From a checkpoint of a small mixture-of-experts model trained on Wikipedia.
Size: 12 layers, width 192, vocabulary 32000, 20.9M parameters.
Below are experts of layer 7 (counted from 0) of a mixture-of-experts language model. Rows are named router (the router's row for the expert), down (a neuron's output weights, with its number) and show model dimensions 0-191. Each number is 128 + 32 x the weight over its row's rms, rounded and kept within 0 to 255. Numbers have three digits each.
Before each expert's rows: "raises" lists some tokens whose logits its average output raises strongly, later layers aside. This comes from a sample of Wikipedia text that the model never trained on.

# expert 2
raises: "D", "F", "B", " ", "s"
router:174156166057101151141139049195105141113095114085109144099101158082090105120142134102153127092083118156114154117141133173062150140151178117146129081134100155129129124074097153164096101123083155132191141159120095130122122116117167177070161089133087146175103096031106137110161173141210169119084129161102059132139076166152081174106126139130119129139149120110133183137169208180156179133109058154115138127130151126124115149105108116130141153194138134096129094130078128105130136138141148169077168118148108119148106081133196075143077113133144116084150129092088114158124087089161136107
down11:125150095185144168188158176122162157179102168193123152160162148124129070082140130045125144153185119125078104103181155102130126085103088134100071177149172167136155103118198184126138138143160171202167130144153156162154071150120137151109174072123194145121157146107145175077094159068139105142119115129154147126055147177131130150091119126157172139170102069114126135093137137150105163136161119109119120147091086088152159144142140131132148086135136060113105167149146138121118155169127126079124172181117143082138126153188084148087175181126122113142115157138126072144071119119144156144
down12:108137137131117083170096134134098179098125204159114140136172120146161107115122183134124121137074097065125113115079134133092095146103146104086163124125139138140158166133095160134119136139122170091095141093150161117084125124131127168192099112125175106118137207126141148145092160120125185142190178168106205168061106152141143090107090125130198094163126095099108128100173117104141150139052147113143116176135177146079103136116101173080162179014157095184091159162128109095116154121115100111150149098100163116127137075109109130080098174161132135161176135139122146113092039114104157129
down13:117158101090136126113105132148083060143109087147106158181133118108103119192124049117136143178048136126119189114142166095096164093124095157117128122138133118121116131071126099117105085171087113106105116122154124154096093146165088115127161081147090109138185143147117141130121081123115150110106127140123098132124107164146107170205128060075147154117171111030184142148105144160134186169103149115135143121139049106105184102123113178129145133120113101172070161122123190085143110167133101173118071122168128161151097155161169122144174084160215091155164090172143121128092109094083151106
down14:094128178088156146178166115211124136126132132163181108142111130132110056126054141126133146140137173149091158111094110138126134151141133126178127085166089152082075147126146101148118111071068136109108093131134134086098067102125067160075139195154154120138122088075088176199157145174082105119114157199138114116139094201141110121131134149092143117130154081183133195151116158140130143049081176132142187146214164077113112119124143145131146104062137178143130113128115146076169130092129140125098162174121143148079134093156115178101128161113093111151128083125104123135114139152167126133

# expert 1
raises: "\n", "-", "The", "In", " The", "=="
router:114150161133148182141157163181068133111093087124160147062112184074136097099096152054120112055079121071128108108149165169135161146143136114144172089145070135151074121084116107137154048171129162136181122163113152163162136044101134085104103179105064241138132094103168146156117092145159122110110131135129113133120092153107103118121154126126098138133133158127137170136176142204143179090145111169090175127130143115108096149113110126109164137122116131136203093128142141076120101115123118128078162121170165081151118144135096107158082113121152164075138106095088118147117151183089109126
down11:163139123099100195086123148134113159117169135141151185131120110130082124144032067124117078098159168181174128122111171140088087105130126107176136101160134155136058106104135143112109104139177065014169153131110151115171137153176187084094174093094138154145179174143150195097083127109144127137123117111159108156106136126088131106149171077124122189135108106110112106146106067136156111105144165133116080096120107136115132098168088104108164140126109106100188057124108137124166168146183105127161109131118101133116098126107172165109133086140146105137177097117216073110166096126153132156
down12:083119116074139095135111167071080182135128083106155148121100161114169148126058120094123100132145161108165087157187145167167140129200149141167124137072147143170092133135133121152119108138156120164109156090139107148125174117148149128158092139127130181176076144144155077163130181097176121119124110027099199119179152147058183087123139161144128131093108158138098118178135163130166157118119128162101156161125087107110091191109177170123175072051130134128153096137133108107156151171148111104057162110084111094126148106179132088128072114069140134077145116127142069145095130119141156144
down13:130152111124165102136147130132104165149130089114130127156155116059151109119120133122112129105134165133154123099145175159159100184102114106129099176065159123141134140148129186146136156149119160095096127085108155082103128107199157164187069112130167190088165173180140136146165083056101118178201096156095142137100205140121185110143096140134141164090084158085119124087065161143113169114137111117103080147103118170114111089086153091158155107242095154106136165102105160131118136111152123118096121121146149122101122110085115099102127135144114147194246112120137186094097140159120097119
down14:110115136208131120122136135155183081174130144134123107112080110118102129108102093172135091090062154029115126179151075118100153145122099112069185134090112138125135061152139092104150123124107111188140099110132158091084165080111145149064201114145117135087145161081131118187135124160134098157118159085160158089080122167120115160126152098159130168108112104159152105143106111128108085179067133139186134138153091161170127197113118132108159099143135145158103109138147103173157139131163159114102201135094113102126171114166194097098143115053154127116118114216168102130158074157124123156

# expert 0
raises: "ity", "y", "ian", "uch"
router:139061147125145179143129090125100044031135109077113097123117133113194177106131171135142133108127176130149094092134142106167150153100166133130193107150076134108123057126159129177110117081146144141114111117105138118071107110111150053146113142151110119169163134151115132124070158119120086114076142149123147106178086097158178164124120146158098141153151144115173182130200148114167147119151108158148084072152141098087149095045150062111149146134130147094150204151127149139130020167105161132146141143143222147146100100130168112158111119103104138125114090117104151141107105135100128107
down0:153101097199138112165103130194119149115120101091095094231108136112070124174092088162110105149121151110143106112103108157155105088156161181105131138071150140162137154150133092124120150051177153192060144187194090194144110123114149167112154131141083132146154113118109122137127092149117161126128110147149163151132180087138112160117160141117107158099096170100118153119098162205092095178056078139144152138142122102125067144072086142075079105143153182149095121102147128133065096159151147101103156100164116145117137107165151130122132093123216106137125160140127144177096103136088102152
down1:169143109122088133119124143165124103155135187141126128072103142142152097136147164124095135076138122112111149092106166101168101117130094114197147111154128152119167056130127085091149101133078126083086086133124201110155105107181156141080104138071086147111144134142090174195140077116163134198143149168200131176116117165136105084138127122113104119123076139099107159097152145123127107150135164099150100101084148109097123187079162081123054091124149143114085113098092129091076116046138156099115129120130097172130197095203109034167129134081121135129143132148126099086096164120174083135
down2:141121153149114138122088178105136099133096136103067132165051150146159085137095086143205127139188185166114114079070122088132133141137130142098149125133135096148118150133062135175146127123104075133140116144067111097121138119115135136127094150205085140152143137048138095100121126154120090170058112111172143121128102116201133105145116126137156027094125147143126171123110113093143149092086120084131095144082141160119170143098073148097124114184143131174079096143138192109110133140163115161120099098149129120108069098038113136165144134160131064146101061086136128072145168142122134068
down3:148098074056126172111088140104145151137106113133126090107104083165083079125191103144104115171139092122155083139114123141160124143155122113063120080184140134104094150126114197118181079095118118162145140090159057181128093185072152090086091111058070137180134149120147093114075101077107155118147094121093129161141120132110158086131120169123133122128188144099120096099129154147121145137140148111110165139158105168122076128116080132119134095163128131108122156198092138118107071179148136071161134090094140158120096193075107148130148081162182141105182072109153163119168113181112133198